Experts of a small language model: a variant of Muon for the experts.
Below are experts of layer 9 (counted from 0) of a mixture-of-experts language model. Rows are named router (the router's row for the expert), up (a neuron's input weights, with its number), down (a neuron's output weights, with its number) and show model dimensions 112-223. Each number is 500 + 25 x the weight over its row's rms, rounded and kept within 0 to 999. Numbers have three digits each.
After each expert's rows: "comes before" lists some tokens at least twice as common just after its tokens as in all text; "comes after" lists some tokens at least twice as common just before its tokens as in all text. This comes from a sample of Wikipedia text that the model never trained on. Tokens count by the router's weight.

# expert 21
router:542470522510500503542535508528470468493521455520495525530505493538519519511449497485519508514508467503524493488501498477527486497474482447520516478488494527494520537507525485499484443485471504512491528521527513464552508489523495490539495478515469488522526545502485540464549473466483469508496497524501517538503504508477508519436552511483
up0:461512495492486487502502530499523510527517533506498487495483507516475548474523505511447450522534544519495497550514463485476504481498474529515504495505513528496533516516487534490482518515503502510459493513484480492515513457463448548527514520528534480516505526523529482478511453492475491527490502479461478493502532489509501467467547457499
down0:537575549495486493536526527506471477553496468493501480474538449490471520473496529503450479487515480501467512536508514472472499465507534504435506482519473501488468482450553447453506477501547485489499508485452511496485484471472481484529525487510503565491476527508500491478498517488512486495527510511500448503495498490497482518530516522530
up1:481476483515485509491484482520528503526505472484514490530487468476486504510495499512494503502508511527540511447498517472445490504512521479511484512490488533486505487540460536528512465468509522505561508464530532499505486523504515442493486517512533502482472525462510547481495495455495511482507499460547496467512477526500470461537507462467
down1:497517525479491518520510491540532502485519513496504507499548493506536497503511535525479510461520510499462500487498496515463467535481518488508488525554512490500495489512521556513519534496518493439481510525456495515482502483490508504464464510486469514490520519503502454476509477480517532494542465535501481498509529476576482510517479515467
up2:454442518553467468478496476486490474516499511474511453516479458577510546545469470502482474527541462493489506505495518524509512460491476526491484535547497518447506480511495470470493487542538459512490504474452514522535461451479520506481530475489458498533517532493489501501527498491518469477478476511509527502494529537509566464439528507488
down2:497519466517519501488463540473503485466490518524506515484433466524526486470497514520503507498488502489489518481503531523535521487510489479486512524517482506494490493510509491506465520522553548475531512499491554513495473474522503479536471489449493503509509507528508491548488498524472510472481451530469514517465497517463546443509495488493
up3:477498491525503496523526534488544478459532463517502486505524477496506500500543459502482508495486424504516524500487491458478483572544472496504509492471505503440499525518526482468495514497480497528472469473447576488489479486490510481493501584544483490501495504458518483500500487527522472505510542571473537508490569495515531512495532547471
down3:548512475527506536518478488501516516506533508446493492502485506448504445516493484490482530519540526530485494499507494481475523491530523504486500511534487503516507553480516442525504536515472503494506465508454554449496460501523468506520548470497493549507513471503464506519509475505492512490497504512551491560470534487514482543515516470477
up4:500482483521504535520509495495486506468537513536483505510487523517539533477508464506482505511520455490487500525514531469518499509481526494478538495487518494493510500507513495475459506480503504521460492514490467499484484505448479542559538493489496518561534498515495523512528480502465525569480467476501450550501500505481521496493518490519
down4:492518501504480488493524524506496515509512501494474486549496530516528546556496515499524495483489517496443539503520460522452489529465480502494500482493534497471485512515475516507526523498498513521525504518492504491530484496546507479505496496518480504476539526442542479506531492514532494508486483459492527485486526466508468536490504468509
up5:509502509477481472484495481503490458544461481447502485513546544485462464505481506483491539549541503495501475494453492501526482481499530481490509539534490499516491524546507543502506473484499485511519502513526495513509492522463498510504436494550536533498471507498479459472549497454508478492534514515497495508532430516520517521534507527521
down5:502484446503474484502497490491525484501496509497485528491507447476498532492503526512508495523504494501498512496478448487506492519502467482520534492532485551522484532465492473556476483524494472513433500529520476485483527504568525518467512492487468495498529470533511478479490518515494475493510519489509515490466528504517498528507522502532
comes before: "s", " of", ".", ",", " in", " and"
comes after: " the", " a", " and", "==", " The", " their"

# expert 25
router:549524549477534474489493514543480501549547504543471521504512481502498477495487522506497526529474504450526488506501477474542495519511467487505490433535518496508532539496520470460482447514498475449471528505538522486522485456542498486500481456545491496512524502502512495469524481499489484508477496525506509511480511502511512498503480517457
up0:486467502484501486491529528476499452528469497519468541488494496518526512554500476472539514528532537461515534533494527463512482498484536501491513563559441530466468459504473485494527472483524493479476536557507464533486502502485494526480512479499513499491515497524507455492485494519523459541518489487461490509497474473444486547492493490486
down0:539509514524494510501473519489487494483546485488519517488507470496495504455498475503508510506506528541509499477487515509457486473517525551495545506501472487519510481523510498474531491435401461515513539454504499483481508486482535503476528529518501527517502470504515503463492526483522481463487454514510507448461501476497482529487504465534
up1:507484531457463502497468550492514508504429500511510470533503463476509528473513540492501517533504533531504477532504482478514528490533441548493468523517533499535562489457538513485478473479533492493562477524481531508479488472487533492484500476534489550497458508504507504531520503538524485505471530524508482525487529539474498511458475496471
down1:521535497463498442531446509507497535547487514499517457447510545527466478529519517524490509502462542528487497529497526491442488543490505527533518511538502508554524522524497507532519500466478502517549540517470496485492541452518477479520500491516480519484510521496500497487488531485510534397495528482494495509517476471485486506531491488461
up2:469509467505521474522543479485497495517491490473539529510532513536526550458474529517536444521526474503491520490522516500539496497501512494528481527534511499515491512491496446466543488523507488517503503439493521469535503529510533449521513540492523483532505507503485505505498486526514510466516474462488499462471500537512521557526474521507
down2:452485518518526518516466489510465519505508522459491535501549452465439415476546497491507465505494456511499464455513509484567527509499493474533425461497485522511558517521537479515532510517481519488501494500494476495544481502481511519472500490502485540543514482475496507551502500482479516486572509505516505510502525484428433505498519485507
up3:479503527459513500538441500502510494514537534507487525504515449465504472478511512461508551520492491493500510519530527511490523534492483477539454499535497493529499503518493493499521500464481483543515518495475509488497468488508498488474518449534496463546516470526495513515491558475501505488517490489490470471472489448474552468519527505506
down3:526510505495527495525497536499475500479483517489457471533493520486436516513529498528476503532518457503529486504480473479526516541501484530500490461474504521489501500470517515486465487487488490509444546482535489511470505423492489508523457514480502517488483506512422459470498443514558548502488505495535488497532556499495488506510473516450
up4:490530547480465472500501474495493467506528468492490514480449488513501482480491486532462475495514510480500506534516526451477465517488540548515483514520484505510541500520512530477498490514505504437463498511485517500479470485510541550434509478513506508511512531524508526459484447566532447516514496495486504526473531509489502498468497507506
down4:497493527475466500456503508485514463480507488522487511491486463493477479470514509465515476502514446458500482503517473511493515536525515499493481481459494539473479522539501504508483486548449511519501478500513487573498471509500561490506489509468520469556489521495518480509493498520514487532503494534506482479517505519535439532508466470522
up5:464544488504461491472527466514516463546501508538472514522465451469495488526490509536491517487496486511483447487523529499476535471529537527486501508532486563504506504500491472446472437523500480436522480474483480518509467504507500466502509508507509469498513499456484501415512509470522477490487464504435510492485488537464520466545509518529
down5:471511495498539487481465491461523500498509516464511490503476492519510470512487491517498477469490485530519521486508481470510526479517477439506437521487464514510487540535488533532490488475494484538518512541506504516511526517512478470429504531499518489514503464549535530486508492490513543526491523527470526488552494506478514475566499444528
comes before: " |", ".", ";", "·", "th", " -"
comes after: " |", "|", ";", ":", "N", " MPC"

# expert 23
router:527488541503504467515517518528489467540506514540527525535485479510533519485460524456519494517506506468461479496495531531510435471458470508497472463511514508506496510492489492513477503473519492492501500518487504478524496493494518482491483450535461500522503544515513523490490476494515491501474516499502524504482547541487495482483514534460
up0:495464460525498537547521494478537483518524501493462471520500452461567530558520454447493497476501495474518527448492520494490540511506475486525478491431552486505504499534507457518496537517544497480499530517487548499477504491480550519520502493473481510531470488528524512477535566517489492494479506476491545521492529513503501479499511490495
down0:488527502517496498465490546450502492498452472481510503469516494485529486525461529467504459463486487477520502479512497519485497466486504477542503489459503506480493525536494529572535487476471468480467495487497511487512485505510523451498496507508515490548517510532453485523503510452556553522425493483487459499453498532522475521535478501505
up1:535479471529518517491512463522519504542509497451509516500482541514489489468482502464501490532487478457471476498481470530485452481505471468546504504545562485506475483468525494498470563467529450455495542516523545491459512550509496524510494483470505459489496512498514492522483476512510496493520493516497487512509465470520528520497491493491
down1:487525481511476506539502501521499498468485499483513494489531522490532459505516491507531486506495490496516522446526526521497507504494512547507493525435516502491510431507505536489512457497495510474518488528510469488492490499521526488499503551487503508465480527510463515517453521501431452527490465571504500462450465533481515487516531554453
up2:501537548521484488436487503513461493488500481507495505503504523523491501499453498483529493505473512494415512511485473489517498517502462541494497499518540492485522523482489493499495460481492515464466545503504458500512563542525518508524519492489502460482484514468480495496472496432487516515532533471508480539503489543517480422492492513516
down2:501535525477496494493459487530462518477486516480492467475531514445522486493490494489491494495462511482454497508510561518500537467444465496508531512486527483527528491431506527439508497536494521556542497505464528452503469498519519463530508521495497483478497529478498466479504503438518499518461460538490507487495522503500532508507530492465
up3:493464492504512494503491520528489486507458500478499504513485493495498481467520506523508514509493555508511493549491503488495490487500457500536438502520474475531528533531500504496456490478534486453466476465485490489493506501429547475479503491471508473482509543455487513518459500483532522539478509498456466504530482479485502477468478505498
down3:515515498511515468480515487519514498492548495444483448485535474526467483511525519482526516534549510516526489448452492497518518514515519492506533472507524507467459501513511521502503524485485519525562485496486456480490541518498514476532487513522540470501445523501566532510484504438521508507517508549475430510464535521506504520495515494493
up4:502528473502518491516503476490546498499498488485497517535488467506544522477525487501484507550492541500472512570483502539506463491489500496472457449462521484469490478514470503515464448488501429503455444500499532482472503505465493472540512491495466470510523488496492473569495512480486513504511488485505535485462503507484467517513476480511
down4:473495500531492495538493503486480502555506540532480540511465505438460460527508500487503531491533505536514505500522469526510491436492473540517486513485495499494461423523507488501506511481490511510493496522511474537514516514490499546508492501499515473493522539500506494534490500438512565555526530524460492538454498478508512531530498536483
up5:476468509429519477478509523515544504520536500505503480508470499509489462528498485506473508505491537510447522518484541475474526510491501470487497524555502494524485477464454480479479511474447501479468501481526457497483509462482481512526489510500513498543513494556525489490506500463508474485496508454557515506513529481506460529505528544483
down5:520523494481507534516523524463534517506481532480532489465495504515495500521443484506492510483501507537514499527492508549503532497510500451507524506516507456503513502497493506586509508461482527526510494451502466441482500476506497486503552445491508507520482530521466478535529466497504523496540506480439467516472527497508495538429539462479
comes before: " |", ")", " States", " University", " City", " ("
comes after: " the", "|", " New", " United", " (", ":"

# expert 31
router:508485563537477499533514511513496498570504487487469496506476477496527544510464485495483527536512518480486473455518499531514489504496515431470493480522503519548521499504532461516475509477510505479479519490499554469521466532541505476483496509521482522518520502544472530481474452461499499541460502476519512539477539504498525478521507511495
up0:479529518474556439486547455508526502510525531502506530522511565490462502486511504534461471523546459525510538494526496478516496468482498533473508489489523496504541464475500508480505474476512489492531494532517538519510515534485534533508475494492491452493498473482498503493507491549505531485499523506479526493498486483459470495530456504520
down0:494464538479484496522492503529519479503512530478498479507513445474506458501462508486473514446495534530493484502516480545525503475504528500529526493505517502515513483468514513508475518561485482500477471571552483473509505483529536494454540469538529480523515488505530458490512491513510525491457479475471494526507480518506496473496487512507
up1:537466494516501465506505516558516462531519471533472499506507487508467538509538487501457474526520497488473453491480479482481472506511497520463481493499503459469510458490485493530487499483495461498507489493481498508505507490522489465472495495509490492517500486514483551493529437506534493533484511504522533523490457483507513513499486475567
down1:496474508535468465467514475473517489486506520532475517495498499484524506467466492535492516496485491471505517507500492492487535526507559497490475506507475496533507504494484510506454496499549530517530518470529503494531474468501488502501510524489469509517517489516468510523493516494514534507478496488460471528482472487566515492519502530479
up2:454497504538499510490500472493458520530499449495496535515475508538486529458546518500510491510491449503497527485514489518526510512450462437455511523498490529493495489482533488498481511485469492469451493521548486491487520526493479475472477522530494496504510432484506543529444490494496499530531522533459475465534450549516493477469518488498
down2:533517505506512488504485471502495462488542556494468447527497538501507470487497522561504556461429490446501535497503498503465529523497541510518516496473475494519502518488505531530510446487526490505528524444493484462504474505530484464501476514519506477477515514529516505504487492476476515530467527532533507524521460468527515487503490507503
up3:451514573487489494550457494440478522541500494490496496508482518490496460511527482485476472511514521525510456524508483558529561515517485493531432489508500526520504543526479507538565499563520492519507533513527493522526490517486517475508509523499480523508510492528496520470526472486486476475529496481499508503525494484471478525475490537480
down3:525487464527504511522555527485492544498532534529502523518517522508565495460512529492486504481516513501507503474467456453477538480524486508435509564485458527452515478530511491482458480533488490477495529514523497510478546487463462507518485498480517494498492503477489410515486516482523490473507487473529490545493503480475494515493511530494
up4:480533487490492524471525476532475494549540499487531532542509457503485465511446496507506490505505459455485490495484464483464476480526512511484497509522484522537503442530491507497478512480524485502451512438467506476476464493489509509505562479485500502509477482485490512550483527467497520500504447462509498508486492514505473551492487458486
down4:472552507457486521473550512534487507497453509527513513548525559518491476473500470488520489493502507529500520460515528466512506485476516544461466535455502474486483484566531511492512525475482472536512512487473465506496469494506510533481507473517510523509540517518542528440491452522520492499466523498519513514481512513527531482517558482482
up5:517537491485509445497499535470477471515489471508578544522515491487503481510486499494501502518498507477522491508527472445485499540504520496433499485535481469471484535553519529494545471491498487501531497508499487451506553469480522499472464498489536535476472474537484501519506459456472505469502571514507469555462501497528496487488512484510
down5:503533505516482517505470487486494512538489492517468530499500488460461484511501497492455544483541490454533523477512494483500504525491545504474514502517489479546515496490521534432542504519485505503467532509503513468478474468482476514524546525482494546538489508495451580480568536481464480499505468517497469487481522498463496499521525452496
comes before: "\n", "-", "|", "==", " The", "The"
comes after: "\n", ".", " |", "==", ")", " ="

# expert 12
router:518481533516542479518524511492493512546495479492480513523510438506521540489466512463484515496491548490474484515552483513464477527496479465505510472524553506514519483521510500509501493503484449491494514492496528486530494513501506499458517482556456511494516502515506530481529453437474489518516493505479520519486499481510498506504515505490
up0:467497539512458479514510497485504516505501531512467471515443512518448484454508459486531518504488487561479482491486476509513483459459506519500494529518476522453487501502479507465531505447503495463522506497513505490485505495541472541496469483498514520542506509487538501481483501482517476492492540475518517524487503488499509537486513444561
down0:446511528491458491500487547485493497484500498490476499491508480521502478495504497500495525487468522522496478471500527464524520455497516536461522510525479547534526480487490533533533532467480545497519497507489533478448512542501482521495533467540518501509470503526528507467509519499486484527506561516503539479480467506556530533504508489424
up1:521509450524470507511524498500471483509511531472495497482509476500538529495532499513500525524480520501523444484527532501471534501494509478496556517458480520490493516512498547517481505521500501476509503508480536468512491491518533487485517505471442439504545536491507499521498549512544501474505548500495509510502498464518533501494519498513
down1:471458481553494496506510445490487506485525498481490519558522468519513493482512488460533547521531462499538550473495471500479491542535498471491498511461510483483561510528542521535491491451545522491444501492509507495452501479485522487507508458535510534549472524550456435496467512479477528467469487485469518521493492510521556506478510521461
up2:480473500457514487500526515499547474482523538474513489454490435503500501505476538475468498506487519490486483501529512519467503469508485512546523485446519466507504459504455511494514508526480493506509499522511471499558485484467492540493515525574498476465503518520476493473476501479461496473478494510491530501505473536534489497503526519492
down2:496529510477509515507513497481524541498490478464482481517483466495514480470530504509522505459502515447484512502507452538516522509523480550511464524494457488454562492529447503481540446496548485501480469480519527467471553521484490469484452486505516457524516545500501491500532506458482479509461508427536553514525479494517512481518517492548
up3:483541492488503467499469494480538479536468458505466539497494478477527500512484512487512516522517465471515501522515532540551550558525521520463498439500507489508527492529502471533564484520469472579472570524525507497473520495484471480523565559510523509454443505490459512477503451470465516485500511527469493519467522471526490483510499526482
down3:510486520453524526432490437513491490536523457470507498476475498510515472490498473491430484443470556537485500523498488475500509479487508531541488526501519466478506498493523489512525528546499475491534476486499477451496465487540539525500521486482491502483489447489464541497522494504541476494489531482465486524477532497507506496502476484464
up4:475482516482452470484509503485548450458507489541512471502463491529542485508494509494512521484490459514513497496476461497514509467520519510510522511523480502502527485499479543486468469514477499506507512513498529495482505488573495531475486515465458487489495489453572529523452506533503437506506506540524515515515509510506503525469526448523
down4:505515503504455504520459464524513425494499500493512483463484525500528487514518524493516488519508475524532461493471535501497489491532547534517488484530460544494554521428520496499468481501477534524469494514521469518546553498521505494475494490435465491518445525465518471521472500502478493489490516529536509519499510514487503472520524510535
up5:536490470536451521506461512478534479526515461525505451518496524462546531526509483476505496527500457505501517465555512477470546519505501509508508497493511485503445512513545483529518523486511504485482476516486515486528506508489469522541513568519512500472443509475485501466509500515511467537513513504507477485494502519481476469477545503531
down5:553510490484494521498481456548533489490498497510469507488532550483518478520510494490512502520495506489455488469494509514517521473524476528485527568490505468472450487514554497477528524530488512492523472507529493448475471527487480470525526515483525499531509491454501466530464486523516506457486526472540475485541478507514554517511509452496
comes before: " was", " is", ",", " were", " are", " had"
comes after: ",", ".", " The", "The", " that", " where"

# expert 10
router:483522539527469495531493472525502487526524503498490511492490473503482486463473515485497540490502483504471482493478497497459473493488492478523460484529545551542522500462542461535475509482503492493507520477484514483487524522528483500513504495499512472513556506490500488528512507478486509517465471511522543522505475504491495487473534500471
up0:476477481504516507517517513484494515530519471468504495475503487505495497507505509483493503509513471479488507476515519492492473480540489490489523493491495477540461497528523522490503506498479482501495522495501522470482532497489539462519518509480562527516510494474534538512468473508487506540503539520482525494500502468504504478506503470540
down0:510494475490503535477474535451493504431484496478491505458516510507507488489484499510521488477510469548541529469496501518453483502505498479483490487491480472467513448538483522464505508464494510533537535501501517492463508476508505515530475453526492482518521490469502494502482445502529538540554475461482521525509536496493522490497509480493
up1:484498491487475478522470498512493497516483505521461519485511445552543487528485528469525536552530496454505510478571516371520509529493480455507499493479522501474528488446517489490501480465494506485536498511452553471533492474471515431508501542489485479451470515507523473461465489487528453477488507477461501474514490532539504508534476494489
down1:510462541458506488500528468508499490482475501499495474464540532480486497480494536534520466474482505480472495529524449500524513468486537506474514496482434505499518504496542519487477474519504523503463471517513484527494474543484499489497473515475517514460503520519520503548521492515483486524491508533493482519494486472487518469459498553518
up2:474554501520541487517504485539479523485486455509550515541509528508534570455537502532570488518471515508560479492464493538529474490470522506511494505534455492537494514539495461501505518462500517509512540530483490486473494478509488505502501494501502504508502537513535480516502474495504561504496428464535531523503533516488509507485521506497
down2:465495515517507494440487495502508476519555530552442477533486506487501510488493504526504506484489490476483519494509487488512505452496450528486537491551518486466460513520554500508500498529508496530493496459464526507500492533500522485530518482522465492517505503476545453557497515444545472518512481510508489482536493468489499501498532471484
up3:500475516562528483540525511516490488540504490474506491527517492515477483489511530504476513506513509475488516542457471525529504456495489480453483504458485507519501497526508479493487526475495523511456512500499531544496542509529514509531543471483552494486516514485463517511461507480502531524553519483482520470539478509472495477497449493485
down3:493474493510513489518513478477462482480537527508489537477544497495488498508490476499443478461489513527507466460497523508463520497480489513525471485487424486510557525529492524504519496487487467496528469506538488489490487533460517482562525507517493501502486544484504493521503481462523537523492461561491490468537501523527467529501528500486
up4:508518488453507449553558488467500481536514496510503464506494474509455481518529520505505504449509509512484544518455474471492485502521446516505457524522534472478514505504521432469481533492537495514493517452489513474523483505523486486468495463461532454520544488535483486518513477494500515472492466479452490461518479490500519487504489523508
down4:480454477490429481485467529503519546464515508507509571490498458495501509508505510494547473510499469539512513511512479509505486508527468513525448553484467542480514520495485528526495473462483491514527478534479500545521527519499491508476449508503509534488480518475523504502495506506482434509492459488519454542490466517471505462505534443479
up5:507474521508503480499555499496490521554517506465492548496559500496510498503488460470471502523478543487519474530489493478519531507486476502507488504445500526500489527516542519501497513481512492507482540493523504513536477496528510516510527480520541498468452496561495503514524492461495533486523503500478540493474467496486511524493493499493
down5:504479490517495513503489504528492508478481499511537556531523511518543479529526488490503528507520475524469488495484523493508516496493503513487507507512511483487454494508561449493502562479453503497528527478463528450505507516514497485532522469513491477505481502516516505453479525492461497495545556464472513438478467575472482475486490489482
comes before: " |", " 2", " 1", " 0", " 3", " 4"
comes after: " |", " 1", " 0", " 2", " 3", " 4"

# expert 22
router:514471542502524493501525521507515456519465492489529525517506506512531505496486476503533485472492485461517436509481504480504507483485477482524497429506508514505551521484522514498492457486538468494482517504515504464506470475518545494470489488502488504510506504515506494525526475468523475493481516516472492531487523505500522497507493521515
up0:540495481468508544521472518493528550474475481463501510494477496488498519497511493494481465503484454486450524501507570484541556506499504536451515505536485482506490556468469441477497511507478480510492492469463488474479524459475531505480495518524541485501465467522511492509497522487474485538475460487482533527489506506493515501519502474530
down0:544515496515508486525510453517460550503519517487492507523489520473500534532500508526555519506494491508486515469541511522484473491534474499529504534462490555493483523509503464527539482433500521530474520451478498544506465554535479511490517510483514499483501515492475490565483514505455515469511560496503495522473522465503523467503536489545
up1:509478549424531533505483528487481502503498497469448491503500469475533479484422530491508521532526498508489485478523528487485510522503499475495540553449494521485539443465524520517475507514547475559489496462486496445521508492511497501448473507507534475508494494493491500501464555484519507535530480476499475511520535527514502469482544521516
down1:492515510511492510466523463506484494507488494499503472486556462474476515498521500517511546547513514489486494484485485533530476469486530484518442510498474565495529502487529442490498505497499467490496455510492538500492475497520508486499493551477489491481489482490545490487510469479430505547499500486483508495519513589502531506502509565507
up2:480537491518475509510525485501488538502472476485468484511508505509538472570483511501482511479524434480502490539499486480469498517493499482518471474478510473485501466521480473465542494494504467522522502494539470475553498469499523522531480469511515521541532508497483502484480507492488487515510496480514519526529514512474513537549524519492
down2:459492441493494544494510504508518504527453493490462469465499526493517546489461470521506473506496492501488571563525496475483515520546467497532509485496478483512504455488534502488496462497505506462535525522461525489500486528492549502442485530468507484510492476477500539473520550497500459531491486492465505453548531496528526486479448507458
up3:493480527533465461494491487481526488516443457444471525479525494511514455484518503492519528522500512533526490507559467482531541501492477522520518475498488475539515465550514527495516509514513485511528529548508514486520480526504497510475468472501510490542514483465501468484494486514493502507472530467506497494431493510519478514456492522526
down3:485539524542524546476476492497524481477524470532496555516495525517539483511512501497518537495481409480501534509506497494505539527497512500515429507494489505489519510499510489535533485497484516524496474487498530506499480483530495460546498524494500505524539518530487503494518504547467524496448513500520479502505524492522528480497466523494
up4:515497476500503499483451566498463524518564494469498542496523539542488455525516467498505514494460521451499502540468515512478486508522507514473455477463534466510461528477502490496502446528446491491518505537529518496462485495498503463500503521511462475531503527517495494484491523473507518524509474503502556478480488492511495496464489509464
down4:504538502487588523484438519518492487503496501486533519523497530519534506513487477507500488509475460505546498557444440543450511511540477525505550483482502448522528489552448466467498508498521498496488505465504500516468491506478478497441532473513486520472513518469469508496514481490482550512484537526532523455440544495543489458521475484504
up5:466497511472500506497526433564513509501549526494468506500470528514478494524438512522463492478499543446496493477496504475503461531518509526500523513546500501491556486492517547477471483518536504465514504485500512504472515484490514529470497473517512478517511507519458507518488436542501509477469495451458523492498484560526502473483479524522
down5:549486534509481513514480574480493500510499520493440467519485467477481474487503467525473542448530485517504521489521485462495499520537521480516508499491533530437496507494484469515480506499496488543482486469503483521470499464531482525467491484479505533483477517524472475465496526512503516468501523510515506528549495507493489483496498457521
comes before: " |", "th", ";", ")", " km", " m"
comes after: " |", "|", ":", " 4", " 3", " 2"

# expert 24
router:489473499519508486497504499503492462539492480506480510503502508546537498487472491496498495539484475502482499484461497495523467478493435465489514476546493514479526504500524472492494483480505496489499510522477501490541492562525566505535474475473477498548556480544469528507503489475469426528462497488490526518483532508477492532444523510480
up0:483490519417476497510490555491524504511495494493485511471501489557522511515525474481459485546495514497470518492521494475485516494501488526473514487522479517507492508498482470522494472509504460545497505482521494519501505523538520524507486539495531529519490504481496504500488477515496469512481479484479472483480536501476530531488462507502
down0:497534511521490506473456555511467514502488537510504472477539515564517532488490506490493495483482441523436481491487510469506508507480512539500448533487508467543518550524486514513487509508484504500472523520476507541486495510531467503510469511508479486526476487488497515484502473506488456489486550495518476494502529523460522518469466444526
up1:500528504516485542522485493502484487529500497533467474546482513536503483516488501510497529480514505453455490472527547525490494507542466483511473540513508533476524510546538491519462476494489493515522482513531523480504521496513469510497533529551457493468507513536503537512511532514509455461500479504498498446508534494470538483509494480487
down1:518491479491540498507492511495533530477492530500498486486474496538507515510489529536477495499506511517466516539493509484463496486499519504517483492537490485469474519477504489471464533506501464496465496540471502522514501475477487463492538482527530471505504490446531482509494465493513556562538467479485520474496472522497449518468533542548
up2:491521517503552532459495490509553520492502477518516475522499497518477497509443500498524528494467492478510493494511553494532502494476509541519511523509517496475491498500442467483483519493480493502523525507524536475526526505465528540497509508520507499515438495479492528485513533494492490496518484470476494479500510458494499505508485484511
down2:494497504511505483527539553487536510505507466498513518521492471480501515471505516507524509528544460505500488516475523492476531466523485490478500492516517530518474496487471502553470530536542521485510488511555510498498472425464510487493473514496511503504496506517489544524503508459510519460515512511496525508457466514504474478491502491502
up3:471502507496499512476497500500511442477532504491472490491525476521541513481517471493482516487497501532506497504435475471529477471493493526507477493498513500516520495474443490528493501508500507486507518489500481514491469518482465529483490486510550563498535486483522520484512513504486508494488469506497462550491516434498501495440527519490
down3:526530481516494480484552461473494555467465476547500523483517524447532522466547495523554548515514459474522520504528496505482544500469488574512471554499527478497516504502509484482560513505503517565499524496511494506517494531493502464453512541486462476474516463494498519501472512531516457501507506545510511490539487512513508513498468503514
up4:503526496478537521505454484471512505484499461549538496476514521522553472492493522541483532527520516450501489492515496518514507532475516465516498466449488478524479488512496541462503495536511486513493477529504499468523533500520497522519478487514509509487458492498452514517541485476484497479509518516519464459441502481519474508479496476540
down4:512498487451500480485486499546479509489526517466505482428529500531539520509507505483536501531503534509496484492530503488518483543570484507504483521506472537501538490480507505477493501489527492517498538486483484465517459480520465485493537513504497530527503524523531503562526536451504548463508541496488534485471507511486469500469482537515
up5:474459505476490490476500521514485492517515505494509465500485569456474515451486562495476519468502473482499496533517479478512509449498492445484469468491519534531484503500580528521448476506489499544494490481457493499502498497547496505513507450505489497521495505522494514484488516498497505521498460548485477564504523533505474504542501475473
down5:492480500537497499524514502523499534523443466475528481438485497483505503457488500500453497512512481468478500520453509523493549476497503506495470522466489528455494492488507511482511484506513513487492507524488509505479499474493458510504498454495480513453493513451488462500498550476491524517502490470537494500530450488482475496520509506488
comes before: ":", " of", " for", " Candidate", "ed", " Party"
comes after: "-", " the", "|", " National", " The", " No"